From a checkpoint of a small mixture-of-experts model trained on Wikipedia.
Size: width 160, vocabulary 1024.
Experts: 128 experts in each of 7 layers, 80 SwiGLU neurons an expert, 4 picks a token.
Training: a variant of Adam for the experts, 820M tokens.
Below are experts of layer 4 (counted from 0) of a mixture-of-experts language model. Rows are named router (the router's row for the expert) and show model dimensions 0-159. Each number is 128 + 24 x the weight over its row's rms, rounded and kept within 0 to 255. Numbers have three digits each.
After each expert's rows: "mostly gets" lists some tokens that are sent to it at least half of the time. This comes from a sample of Wikipedia text that the model never trained on.

# expert 76
router:116172156127144139113112121097123097133096133168144160124147121096150123167123114086170134128108161126122092159169127092149132155139168129120162109112100145130122084083128162131165158142138106111134139128098124103132151154120096144162125122139131088149139126088089137147120141134178077165115130165115110116162085140106112149093165134177096100168122115165124158107151095139120095134155106106139143104131092117126119139115137092140117125156105088112101123148133149166126172110135158
mostly gets: "ative", "or", "en"

# expert 23
router:170148115117102075123136107143139139121110114123134118112107127175120123101144157136104088093097084144132105136141103115115126147119083139137150159101150138160144122107121101095128116115092127117088173149097113168140142137148125109119110111124112110105140149135123149153148134121121158144152125157133116156124142169103104166187117145129179147143121162115165148092167139125133115138164117139072116074132123175169105174112081094141102107126138139163109103100129113123095141168097104
mostly gets: "io", "ine", "ime", "60", "te", "ium"

# expert 84
router:142144145161081120133117122087115141134107179165119139111102163146154146116146118131144122121123093144150084094136099163110136155128091126084136154112152141148136105131123135113107115117102148150160124140147130109127149144187138118095104132125108151132138118149106135133115069121152095153141085129097100157131136097140149165151115162123127137142099132140138121106086148146121176140170127098151144181105097148102153109104085184180112134180153144103108099139118152146132166118132103
mostly gets: " of", "ious", "ical", " for", "ing", "ating"

# expert 4
router:096130164106102122176130157138149110114117155098140114095083080138180143139129078171175131111172098124137094130167100134153128118120117148124133122110173148143149118135118098149129129127123128151124152132108098104093125116137104120147111142128163107098072107152113106160129123151127131119138112119108139145079192126091138083129138165131125181151162165141128125105113094153128157188102120151164123105137158127130149129124132110127133117121118141118104093146154166161112142087109137
mostly gets: "in", " un", " bec", "oin", "fer", "^"

# expert 14
router:100084118136152159186109174147115149100150098116169138150152130156117130140090146166135120114101144113143160120136138084123143115146152131144128139127116112144100139082095115093147151091133083141121137106149138109169124140156127149120128172141095137112141123165129131168064135122090161130128135126148123107114167132100147136102153154090131095124148092119114178116117117132106105100160095125185137119125132121106157114101103095117117146093152138082126098156158097156110124120174117
mostly gets: "usic", "ount", "ember", "aj", "iss"

# expert 30
router:116078139102095121126180118158128132158127083091124114097158147154090135152106112097141091165147104116098150101096166107102099101139159134154110103106117148099133183169135135115108124132142064093120145115129126159115141160121157108147164104101152108104126111108112160093154156158108138161098143151119147121105125146159102101111124143120167101118117188113103156102167111123105094137120148114129116136145126120158128113145084129090120154146133079129157130095122119133131111130125109
mostly gets: "erman", " John", "ah"

# expert 63
router:099122154118128138140107101124087096140141121144151106188114140123138148169137110122090134118142093119120141104103120171093145131164164134136189136174120089123089100144139115165133140110133105131126162112120141096154164103136102137132140106154083140126130131111132093092145128078155131149121124117122085134111093168103118132157095152107110096159099125125121152094170085148155160139112149120108155108106149152096127094141120095131119165129180131111109127168180123126110099144155140
mostly gets: "ge", "pe", "is", "ouse", "ere", "gh"

# expert 95
router:106142145105129100107147110097139145157100151140162112130183097153148128156100117116105174090124109122125085137097134137185141145140091138079106138109180135105101129132116134109155122133110111132124157167126137143142128150113138100081123107129100100168076127112093146163135142140127128157134085134112157135164127110127083190164145182121116152123094151083151149111099122125170131147078112138125119131140124143120127151116148117111135121161119137147160127119106188132122145146150109
mostly gets: " States", "08", "09", "06", "07", "05"

# expert 37
router:095102114124087137105128117162144135132090105128173129130147114145144158101134157117115124141092075097104155161103132117154150108152155119119119130114103110134107123139173156148127149114130086105111153117082104124076122110084113169098127137091145096131125169174112149141137144118083126104105152123150170144139092141092104131124120133114184131143111147111072127152155140159104130090100116105170117138158129094124150105130128121153125141105120147172094123155117088091135093131094123
mostly gets: "eneral", "overn", "oup", "ear", "ele", "ook"

# expert 54
router:112122115115127121122117143132061118071132128148141114140144107157137125079121097126128140132107139109139127124097127147116093099136101152144166152179107105106158129187097161150173121127128112115116141120107128103119092133130138114080137107158133145155133137092164115150130073104116117141139167107147142150117135101186095101122097141145155173118130150176155142087094155126153128119110100133155150120143161149091118089136157152158174159121112153155136119120100145106111140093112106
mostly gets: " where", " they", " but", " which", " other", " when"

# expert 110
router:113124158157117138139127175136145113171103119119148155112109068118077126118154130123094084161143119127118098165159137119103181102140111142137081114124117172124122137101145158105130129128111146169112122147122142110158156108121154127116120096094101135110149095135106098107128182141147118114162135156097093145102149129087162111117156088114123120148107152120154100158096112066129102086130146126150150141127103119140143154109119134073095151105107119115095148115168110109113144093134153
mostly gets: "th", "anc", "enc", "g", "d", "k"

# expert 93
router:176144117105117095134108113100162161184127093089137158109120134111092128092153101159128157133165101105140118078141163139093125140145111123124154093115140128123102132128101141125176089111106120129163111143137152120113128139165103122112133152132136131149129111128103096169135157119101130157152098131117125142131118148104143089161149136144180153109119139119084118079168084107161104089164179136123129130136143115128132145114114136116092108105195130177125138075112144116136117117113116
mostly gets: "ampions", " season", "ions", " years", "eries", "ion"

# expert 72
router:143134145097128106154074184100159159175120099150146124140132093140135126122111128150147127152131096141146114166104152147139134130139159156104177115153113093137136089163154125140147084123129088105127107169098109120129128123146102105106105168112086129159150149129101131092133099117167096146140120190147098127120133129118098139127104121138140157113113086121145164081142105131137121129132121168080145097143121102126120096111147115114128112151158076169119093089149146115124095113122098
mostly gets: "ons", "ts", "les", "ters", "ics", "ings"

# expert 99
router:100077166148117133117115154116097102147147083106100146143149168128168099117137116171155135102130174124157116116093121109142104088108151153129102133130119130076110133102127141094143106146081155122158115125113138085109110101136125176147101121110133159155159125142100184127123161107185134138125073134124128138113103133101146131085127082143131110141127130121120148099080170118118148155102096160108127119160133102144131103110122145147130127157121100126106151114129141085141147089086130
mostly gets: "rap", "rib", " not", "ost", "any", "ollow"

# expert 27
router:151121142098143122147089129090102106139141099140123122139143155113095137081151104135161101163138085127111119090105119172115098143155138138108157163127157116102110104156128087111105141128107124131088108147166101126174132146118118120124099124106124119142131130118116110113159134124156095163160108136130114116093133092138140117167105141131153111084058123103146153144150137149150171117129154145128155126125079103079133109111157148166121125174133086159115095085156146094121180140150126
mostly gets: "ities", "ts", "s", "es", "ely", "ions"

# expert 125
router:109128157117088144065175146121110130162091131112137111094118102137126140111142080145111132121142097156110102078148122112134159131101098126149148123134151110084094121133150118145142150099150104158111150129108136087097170151148107161149125125119106094160154107094139122169168126123108080158148126124135132128178137101125086189091138143132159146137136120136148075092116113147171145135128125157154158111159129128085144115114100123111110145114113114092129102103107165152136159118129142
mostly gets: " States", "erman", " American", "ian", "merican", "ional"

# expert 120
router:144163116173125134140128139153086096145139161141121146192124141127118104079115134119115162099118109160131131088151111144129108116127086115109145173087117128120132120145148097091143132134140171161107117162106123119113120123158101123093107091127106142143132107119150115157099113134098116143154118127115109145111049144109148146142142155124133078084089143157129123118099158113172129085134134125139114130093139126084152122148117148099101144160097156120172112110081129120087107155146092
mostly gets: " its", " two", " one", " three", " loc", " their"

# expert 39
router:115111128163132110115133123071121108104121138178086110106116140146155121165127116091159122125104112169127093108104116135152103123120093143091102122101150159145142116149113139170116096137105122155127109086159161113094102160153133116128110139161139187159142116143100118141149095115178071150134145114119143081130141103128149143109134134127099142134120093178139122127092144132101153167111128145157126151113142141124148102123141124182152142133091104116092118145085146137148176082146097
mostly gets: " into", " of", " with", " between", " during", " after"

# expert 98
router:075097154169095166141161098162121127119150163144153108172097122144124140176100148133102111146118162107142128186092107089109118108096163123137142139146090153079134137114167090112126121105147131118146137111108125142119121119105125134121110133114170128105148135142170130143069129110124137128087110113136142111129148155165077150064122083120087145144131166120161175128137119150104107122128119127137118107084104109140138127137119134129127105100125153114129136166146152109107101109081132
mostly gets: "eat", "ec", "oot", "igh"

# expert 124
router:109135107128092135140128153141128136135099155131151141104134128139066122079113131143089088127114126117153163104081144091104111125137090154137140141160128125097079132160102165110145102138141098072136105156100139146130140129116138111088094106098134158118138151103126176114130150159127175123140141086168118165094107116144096082143135122114171103104167136104140141147123119141165118167138117146125103110122162124139120097103098095114155129114160148122175171128132114122107088101104150
mostly gets: " It", "ould", " He", " not"

# expert 11
router:162157119129112144108117126082133114176141134115141113141161130116149122112152157123169125110122098142096145080101129130124169176121109143061123130119103104143148127156114139098095117115122153136105113209100127092106158132150112127121158122167123115169142097164079106140165145082119148144128115141157062129161085107095117156139137138116160106133116122118173138129144085138142117136137155091149149169130138133137128104110136094136123139141146130157133136114137079101143146134101111
mostly gets: "ence", "ague", "ity", "ft", "ish", "usic"

# expert 36
router:147145123113159087135109130159144103101148145114107166126121141097117081134127105160120121117145106141154131138129125163154112147102107151082092127171177090138148180145101105149143132114174117085144099165199117160129118130132142122157180122148110105100095180097133124161152126128095121121142130171135148130104113097159133183114117132149134149130144139133138109159109145133107139133132146079137141189133138149179107118147127100135139136132133139164129119146093133126115095099116105
mostly gets: " =\n\n", "'", ").", "===\n", "\"", " ==\n"

# expert 74
router:154163163136105110152124118079106101142118129127101129098101160099133131142128087112124173114092116144119111137156143151124067167126132151108110132125120129146132105142088145134136147143098145114135137137150152123124137179122125110106108102130146208114124158108131153084125125121121138144156083154144110139120140073140160184147118135130138118103068149109129120106106120112130157111090126136139139125105105161145142113108146181166157119194109082145105129123137158095155104141130106
mostly gets: " and", "ted", " or", "ished", " &", " but"

# expert 61
router:164172102112156111125129099125148126082142133144119090143126138160116137146086140101134104122114112139131151177117085158121078117093130116126148109126158124121142172099115092154099104133189101129144097115184150156117149135117158154109131166155123111134139142110159113099149126146120127138146102106130117140142174086131152144145108120131111157178169100139127097095178143119157132145135116096119148128117142138158135135100170112144159061134120176089140137125096137162132123134147109
mostly gets: " in", " In", "In", "@", " On", "|---|---|---|---"

# expert 104
router:155130119132153114143104105117150139096097135096121133119158097165091134171116150133141140132173137099129122138140113124144130090129094147126115066131089152141138105079131133137093112150151109083145101136132179134122101142128111097144083159121091103073118148106143114158128133145084117137170125126097144140095140146112110114127099095144137152150172127142103086123152092133114152114125132135122159164105088114153091093138130103160153140142128114075167092130141095152144123146155171
mostly gets: ":", "|---", " includ", " =", "--", ");"

# expert 20
router:105134124170139173124170101122121136134140177117156153163145108104172106122101112168118169091099111134156145105132156125193154140122091159124114099160133162113107098143126165138115113103106146124152126135106155100120093134131093145094145123106155137136135117158138138189109127140128113109110138109129153107134117118147124151118123156131115109170150142096121120120074156127154096083120109101105114128158121080128146120153138144102052101112139101158124148137136124091136138095086135
mostly gets: "erv", "ign", "cess", "eries", "ident"

# expert 18
router:096167120160133124104103111135129084147122084171124108096129099096141106131131152069148117115132114143149130091135171139146125121154140136146164133109153147140083143116068149146104151115095111128089126127115156108155110152147122128105106115128140163160076098145107171125149158145138138130103105109121146140106080086099142145149156126140176091100134167129115115144121145100134160116144093069192122151141115151153124112095119138115123146145109108121125114146099115126123175116128095
mostly gets: "uring", "duc", "ember", "bum", "ater", "ivers"

# expert 40
router:158160078154155128159140111152094146082104119136118100104094101124124106090096129138104171110120108161159110134138114102141131100091134122104086134131151127135162153154080089104084125103137122093077145106105154143129090169103149100146116092171129109108100141150129111110095129152148123162099151112140122097119135111153140141106093091132113116177126112111157141102149124114154095125097065138098135110114146144153113138135161112132116100108133125147146133118175145131145145109101100
mostly gets: "0", "30", "00", "50", "29", "27"

# expert 62
router:107125180147113142099164113144130114133140139103142149151098107169103103173135132123081105121121181117128123140119100121134166144152150154124137152126124169128136127142155108121068146096115113142125180109117159112152115140146086109154117122157147174119171120131153117117097120149114122153126143158104140098164139181159126100100124148131143084125139118122140150105121121141165124157161150154060102151140147128106127127126099138100099121164119063123160145101134158116093173113113140
mostly gets: "ic", "iam", "che"

# expert 42
router:112110101124128148145111146138123175106138112200132134141129112161141158153080139106080130116104164129105154154146149107116146100135144103142149127119152151129126161128153148114121118131105137132125103121144122159149091112130116117110095138127121152141120148106146179127126144126180103069109161137151109116116133153109163107164109144136144107113119138133140070128161107090133107148135128114170147086098138120132183177139120145118114117072100176116068105118135140152116104074127147
mostly gets: " reg", "oc", " res", " ag", "ober", " spec"

# expert 59
router:127177112126150128140113148138149149087128109118083148110117136090112119121157092142144149099145134127157132087113116122119085151069108138086139166158126130116132146158100128121126124110148156071150130157142143153149112135106169130151155106162130157091091124118141095165153099108118120158143161154092134069144143140153142160116128119141150139104133118128129081167110161105109141100099123098104108178117125139138132142128141120149127128172156119198133110141162136115095111093090133
mostly gets: " when", "===\n", "==\n", " ==\n", "$", ".\n\n"

# expert 50
router:128116114178114134116166187127118087109136147122130118162177094124152113141158126113090151137113183130162135128122109172145109062105093101129105185098088118093152124132132122132098087120118164156136106140152146148114118096117134129102127114151084141139151119124145124136082133157118149126124155085116160088115126120160148127119118127135117163082116129148151127135084176098167124118090151121117144110096154121119159144165115159100109126110115149109130110107111122095106134108138100
mostly gets: "ollow", " ab", "amily", "irst", " one", " all"

# expert 29
router:102066128135113105137184120143124116140126136109120177116145145154097117105130167157090131154088128144132164125133094127119153131130132114128142145099111169140123128092138142088108096166090149185160123123156103123133161090113156101118092126181114147154162129135120141126123165172181148115125106138135127148138102135101130112121140132121158124140154093106128144181108073077114137168115129137105150161140130139146151103111135119151099108125074095115103115100133145118137122084125145
mostly gets: "ilm", "pp", " ind", "oll", "erm", " Ind"

# expert 102
router:126134098102127114155142126118176146130104139100137122147123145122123157129142128188136114129119154123108119063136177153125099176147141154141124131138145135116135138094136126111110097106113091119162123154121140183164137145123143117145126095132098082107117113142104112120156130132073176159112127141137144127093159149107136103146106114174092135142153169125106070105131111129161090156164134156118128109166154147166094161131114095145124091114147111100172140083146121174124108142124145
mostly gets: "Z", "I", " US", "U", "X", "K"

# expert 80
router:089173092120165103108114125115135129120092142122085161113118114128114134119102116123180128148111137090124109108154135093116092091117158158126105117127110136121159156130137141137166122124106122139136111123154124129115169165132118128157177132165123106116107150169140115102114124166128086099144164108128145103133122096162108119157122095166100157109147075148119103153089211155154119121112129126084082118128156146144119105141108116119175147147149141119136155134144182168122114133139144
mostly gets: " New", " United", " Fran", " US", " South"

# expert 44
router:113108145100149128082120119158124150129114100093153138143132186135088141113148115166126117107120126115096126106127160160110130119146152127122140097146136169105089103113097116121178175161147138104151150128116118114124170165069118134163136136144123113076122143115136104140114137137123136116161126167120115132127153159143126127095111167149135146162120105093110154101157087146175142146136106185101118121125096131132118137143089128101101136156100086091125163136121148164145110150160190
mostly gets: " Jo", " Ju", "á", "z"

# expert 68
router:104119162148092103153178159151170124152123112128104123150112101078112141114129142114123110126177158098103113116158170128089147135121148130158137101105124153096143111144138148116126128137129163142114104112104137116156135084143172122122154074094114115150153125140107140103137153172106099125102172153138120124126137150103127099120095113083079151159115158117141133119101100129109120110120164173091129129101144118139201162128102116100096098120100162131110092114134132158131154122109098
mostly gets: "b", "ad", "ank", "anc", "eb", "enc"

# expert 103
router:140115130150132118101177169139120149089152157178148141160122113123098152129081163156089116132097163117137123122143120100126142106140141086157166102114136140146154158090154102165103136142167142140112147100115090128123079118143110138121115120076129135122138168094142104134142165148116147090149137120129096132142109114110106088116145124103110151141126105165069081148122102109131113145148114113161094140093127080144131166112136134115115072133130181111139153100116096122118117148112147
mostly gets: " pol", " ro", " sy", " pl", " Comm"

# expert 115
router:090148135153123154115173116170120119135138155109148155107095092134136153148116132088099118119136180123133116100160127101185164153152124125117139157103101172154106136104120162114074154131140141138146167143117119083125129124087107155153123124135117133160117137178115177148108164128154138103105109115138129128155107147083061154147155163108161095130144104145098148137102123128124142130137133085149125151146116144161121145123093146130150172089095121103114094128141097099096130124127120
mostly gets: "per", "it", "ut", "ug", "gr"

# expert 81
router:114124129135094155132133122136112112110106126124114091092167117169103101142132140115127157130170056112119121147121081134143156141100127158119107133122103114133127159157165134115131121126146081185085150073123140122111102125125105066154103099135149116128131107109136118109172098142139149090131158078135197114111140145106121143115079122117122126148163115118154111132114087140151123108131166173148122126131162138114089145140115118121110150111138137116117137119172074140134079143113126
mostly gets: "irect", " se", "istrict", "rough"

# expert 7
router:158164064114113144146119127156138089096096154136146147129120121140128159138062136140171152134162134128154108119132136116081138122109143132169087120091164110143126140105142131127122128165176104156140095134089125158154124148127102171133094140123114102081170163126126132100130124135115133111146129133138170146133136124144158090176103127173113145077153104143117111115131136165158098181106135110119110130106105129093118145155087107120129116129144115118155132097133076143134086124109101
mostly gets: "|---|---", "|\n", " —", " sy", "|---|---|---|---", " National"

# expert 21
router:145134155102140129139112105110150141154114136112117103115133141114118124116107082145151095122116115088105137117084122136115106109083134112158133114120162080118151123121090121111131135131140101116139139139141119146156152150112109134136145139140087117121146121136086141145158134157095069131104097173138093165100120130129100095162137179163169123136104126098094087116176109164135099188180148190114119105166090140146128120105105122121157126148169145129149151115124161177104116146138134
mostly gets: " States", " University", " World", "land", "ia", " National"

# expert 100
router:148159150114108162149110138134142139159139077130173115125107106075120093113130113136154115135110115117119102075113137133110149143148166147113151107150107106127075100130173139166109152112115118119132161137086152072115170130111120162128122135120100127112153106161097119092153110071131158105091127087103077124131141152099132154097127139134110107155112088106126174093111107159120132131140128097110119168149143110113109104097087129097116131099108154141112118154152092152123126140133163
mostly gets: "vel", "iz", "x", "over", "pt", "ix"

# expert 91
router:116135173159173130117115115101151107117074121108088134138144123163113139134113116123125148130144118108119096141097126106144095097156113124107111095094090092120147130130106125183109080162159113106100104103154145110130083146107106129146116146105108138114123138118132109138132084117114171122191150110086151163099126131114155103142121113127159168095129134121107084144151168146138161068151122132118143158091114148139096126120095144158150154162104121160114090118092109158107131145128152
mostly gets: " him", " that", " with", " by", " it", " into"

# expert 60
router:107106133133117164127192102096151114138122143109135116155130114154166131112145144137137094126126179107109151139142141120120166114130144116106128145122089126120122118123141142102107131093093176143113114087112125124153131119150147180153140121115132098135140128129114162092134153086136123126088147152123122068165094167102145174130140103121159136174148158084116154184147105161088125120148118073105131095119138128175134146121099104135169124129111112092110136112114110092162170139102126
mostly gets: "ub", " sub", "and", "op", "ork", "oot"

# expert 123
router:167151086163157107164113090067159117156132105119097118080157172130123092149139114133149140177151116144139128134146113143093110130152123144130085139132119137108126104102115102135143090130162096121158118131165147149163139128154158114136124167153102104085108179107124116156155152180130097115129119128088142114110162117134150118135154100130151174132177117105114114119183115158144124142171163135130129123133100140171137137138146102146143155143147147085148109097122119154130136106127148
mostly gets: "–", "==", " |", ";"

# expert 106
router:135103144118162111095151134138158172119128147169102159139099124114129151150127126132095092124122110142081159137127138134112159150137128125137112140117128161075072107130165134175129140138171163138114110074129080156145122149129184128120105117135148095086119090113160115110108129171107120103101144116117166112117175155126085108095172118154132155153104139107169146168128089172088099144127152152124124105113140125112150145104100118125149090133106101130110144115121159135112142137130112
mostly gets: " e", " fl", "ol", "h", " c", " h"

# expert 9
router:181132099099141132129169133106151115083140152180140142109122140116110161107078150111135138122143152133082152110127112134084131093125099118151134084144130114151117168134122079130178094139145140105135104134137121154112112149147158120145167129164120127080107152157133162103143159134116113105138137101120134119148167103119115091173120109096096151140162124147119083162099123102121128120120106123082103140129088143111080110112092132158159095136123112145115117159126127124113111195116147
mostly gets: " th", " ro", " k"

# expert 75
router:117135155154142104149130122130127116135135129076162092119100166147112143135128151133123121146145111100076160157124119126108160172136178135156125145164145127077095087125154131095111120139129136124146122149132124142172147116122154123157135173115130112144137104132103089116125166158115149104098113151129094150101156140087163111155123135117119122151138115109109095134141091128128105189103137177072115105148101086110129156092111109137128126112148118178126108092166113114172151136100178
mostly gets: "ric", " ac", "c", "ac", "p", " cons"

# expert 90
router:112139125130137109129154093128116119084112084099170108162173108140124137105131124101117118136093086149115170117149134099109123121147122123153149136167127140151120090159160097106119137095115111149120101158095151094140151091118144095107149109092190141136158129161115094167077095096135119103181145140142093158091133173111123128141142117132131153147105127119160135116122164142157112129105149132144157122159111133073154083120111151088087153160109121113152107125151124123101122113148128
mostly gets: "rans", "re", "orth", " over", "here", "ick"

# expert 8
router:109135122122117137125112126143159159092125141120123142119100116111112178093134136136112113111125153109112110118093158123090116114082062093113123099087090146129157138154123150110112112117105144175139125130123154187120160101106118179119136109150118125100091133094150098101101171121108132102169149127099130134128124098128128127156176099117080076130133100134126164159093180147167158124118107127094075114095145133144143123094110127115148127135157147143159150123155143137096101141151127
mostly gets: " Ind", " Fran", " Jun", " Br", " Gr", " Aust"

# expert 32
router:117165157142148169139132129169136118076103135150134110121122151147126162133150115080156109114175150130119163120151107117145106082093170124115086133149097101109121169135145093133136108117125079078147112160082148134134168145097121143130120115124134101115162134148153096119148131150123127128135158160144158132134122147132113140129115136145080157135159153116169128135158164146087138088105099101113160140075133136114101145153175120119114164110169125152127125176136121091121119139122086
mostly gets: " dis", ".", " b", "[", "?", " al"

# expert 53
router:110171129119127153134093119109127121129161143170092111112094109161116128130166167088119176115100180108106163138118137147138162109129157117134097159146101132189155128113126099147131186147110130136110144117110135127128111070149147122116143142153152110087130108141145142099177140092119121117119155087133123119151143108142143091126124102138160094123169121144129141169119158126101125124135128114148145117100158067109096174125128143139121129076098168119097159148113101108123127158112156
mostly gets: "t", " l", " sh", " Oct", "pl"

# expert 1
router:173169136088136125138117141123184131158127095132104151111116158098105155159141137158139077123105164117071118101132166151080159085120135155166139121115104107120143142095146150117158127167138140147137132135122115143144138153141090105128156118105099132105128146139138085106146116172136122118131139129144100136130158134091129112134136154134126143115132140087095089123174121093106108137099163193081095092098122117148092158133105125110126107127125158149124143116159144173132128175153130
mostly gets: " Bl", " Gr", " St", " Pl"

# expert 77
router:141131083145124123128140110152118111069159143198124112118131137142113146096092144108109145129093180125118152097132163127125115073158156133140188109151126147129110155128106150122137147102125127148112123097088111131108122153122152180121136123165113140157131103099136167097147143169141140110116155094148122128107116121112137087123107160071108185111166137180112089112131123153113104116128105085173124109103115112126145149134134134105159137102107158146134160144102101156122125153121120
mostly gets: "cc", "uc", " loc", " Or", " ac", "oc"

# expert 19
router:124149157134149120091148086094111116092127108144077116114085141154135098156128086094145111098094093130112113133113124136141117140136085130087126138127132119157103140128150106145098114109140119135139114122171159146115141158102128133123108175117111210166152107132119121155156086108085084167148128144134140118144145113112172167171104155127094134136110097151146083111115147107109171148111139109153096164130107171128127137151125151145128141149120139154137118165086167136112147116116120
mostly gets: " in", " from", " into", " during", " to", " on"

# expert 46
router:115177092077156150147099103114137137150146154092111146113121105132129149139134164092112104138108117104163151164144157157104114140130148125158140144117119132099142131123114142095102154119141083161098111136131106106140099133078107106151151113146112111143150101163164090095133140135128131140158132142104161118149138124152098134151111160129131139132166103114136125106100078098102120158168158130063139086103156125136107167121099104092151146114112102079171136134134176132132136143081114
mostly gets: " September", " Feb", " January", " April", " October", " December"

# expert 73
router:130110145104111111115104142136157121155116136115108094127170107133183129146163117147138122099118138128144152140141136134170173161133127112133150128129116112147155120085170142123116103100108186190112134101096149135147128101132116139135151165150112078183135120097092181125139136093109112115139125101096160135154144168127145149125201121137148133145140106129105143125091110127182140130151128099084143130146121158087148139124123101139164097138106156094138140112138111135154174118100112
mostly gets: " off", "resent", "ff", "port", "ist", "inal"

# expert 3
router:126139174127148143155119108091142120145121148108137177087134145120109137167169137143120131130128153113134163140109145143173137119136138114150117144153097163097163110069139112125131131141128135112166093153127121149156107123097160118149134136127105078116123131132114161089126146117096108171123150109148153152125158115165129099124173094116114114130126110097124185168147123110149096146139168150128177128103151107150158180123118111130154149080086161099132110095126127131163068131100144
mostly gets: "t", "f", "j", " J", "°", " sc"

# expert 34
router:093090136124100167118088132157096090139128132121097109154120147148128148089176133131147099125115106134163119142146098162104111134144103144093147155121114093138146149134096116140125116100088084144109143087118167118124074102169141122143126082109141116169107103130117104118117139084164166166151142118136143131146085134161127108151114157135151081090118139097127144141124142127154138095133148096142158113107145146094141099102159142172121135127155113128146109099097106106124195156124120
mostly gets: " been", " more", "ely", " him", "ly", "fter"

# expert 57
router:164117152111128151062108103144128135154149109118126154139112146124106108107151114109159090155099115129091093115140136145137156152144141109123127097115124122182125150133093124082111170106107156150090162124116127106127150169122127122142167112147118138186173100135065128131119148125137122122119112145095073133106081151108127149111168160131123098141081124138109115112173149121121113138140131175143117163137080118122150133116127117100167150163128090110156092121135144132153145150169128
mostly gets: "ican", "ral", "ary", "iel", "ical", "land"

# expert 113
router:129099134148103147142137170071147113146116132150148166122190131145182156196146130130159103107123114115162117089130112168164156147130090137123083150127078124144173132104155161108107149081116157124126118110144099131073153142123120133128110111121102140127175108159096159113158125123161147118106124135132127133110144129094119144111120152144155079120099123119131130099096110120143126142119133126119140139177167165145150147111144111194138121132108120123114103134158094108142130121139102
mostly gets: "act", "pt", "ict", "ct", "irect", "ect"

# expert 12
router:102120149140107124148136143166110173110137151166142144141139106111138134132079120107097159124118162118124135152159074100144157114081146165162153129108136123099122112115163150127124147109145126129097099125096126095120139110134113142082127129121133131168089151078092166153157134110145085100090129132140145162137078145120084139086142123164114146173137098135143131113094117093120106106135090081142163111142124120083148113117150140112119089094111155096109114134088152099126139099107128
mostly gets: "ober", "du", "ident", "ru", "res", "or"

# expert 45
router:083099145156082176138123104133150112136124099115142102094171151150106103102157134115116152155110128134096168124119103106125106125127155084148126117172099115123128118146136134115109179118101138166100127114108139116144144107085137119127132121086111112171157088116118144099122142176150145103122144111088145150109102122094163194094134147142110142112082136110133101136122102121148118067119116106148115146155120106110132135128184159091117143104157121117135109143081114085129128092114114
mostly gets: "rans", "d", "ok", "ear", "fter", "ele"

# expert 51
router:184121097099135126130089097138147176065163146135135167116098145113098165119144144132160112098123119140141141157135163103140142141108137107158123104138139137162126081119145111093129127165121152102118122131098108164116125129161118132154101117110104105087085106109148124119126136134091130137106155132140141120153145145132124125103096138141163187125127139130125112107181080107113099113101153160119129107136154128134084146136104155106083082092145184091151130152163151160129141139106151
mostly gets: "20", "27", "1", "29", "28", "30"

# expert 71
router:142196172172089143146171110070123132169135115164116115153134103118147119146101124123149162126136125132168149104134145114124099141130112151111134146133124130119108104126142112136129145118120109153142124155113152128095109112135124104131090115120161145157125124151118175140114097086125168152178153150131092138131102077161131169132095135141169142109079149106161135082081111137141139081145120082162129114153105125111117095108101144117116137126121159121115145134095111086133144121112075
mostly gets: "ed", "ited", "ased", "ished", "ted", "ating"

# expert 122
router:115137156143122150149122097155100130133127091142103101109100120128129079126119117110116163104097111132162139113118118153160072131126107128089142169171105129137139102146098104119120103092104091126165138129108142121091135135186122079118104120152194147127137151126170137137126122087130124152160131107133125135111154111121120159117127112091134109135126159132177140113116126151169156146149127127139143168096133096129144083139190117162113130152116142148086132140137195094093114156120102
mostly gets: " have", " where", " when", " been", " they", " but"

# expert 92
router:120098139162086121137135166165135107094118112116150131126132080134092137130150156115074132155150152113110151162165104094103137082123126103155114123169145173150154102143150131171140130143106186152101152113124103119193132105119163111149162098088147127123140110106171147155083122135145144101127165151153129129116161139152124119157160155127110108103136119144131131167129130089118097098106140123145110111080132135099138151142151155093108111100126142119125169121117098115119087111142153
mostly gets: "iv", "qu", "w", " w", " ev", "v"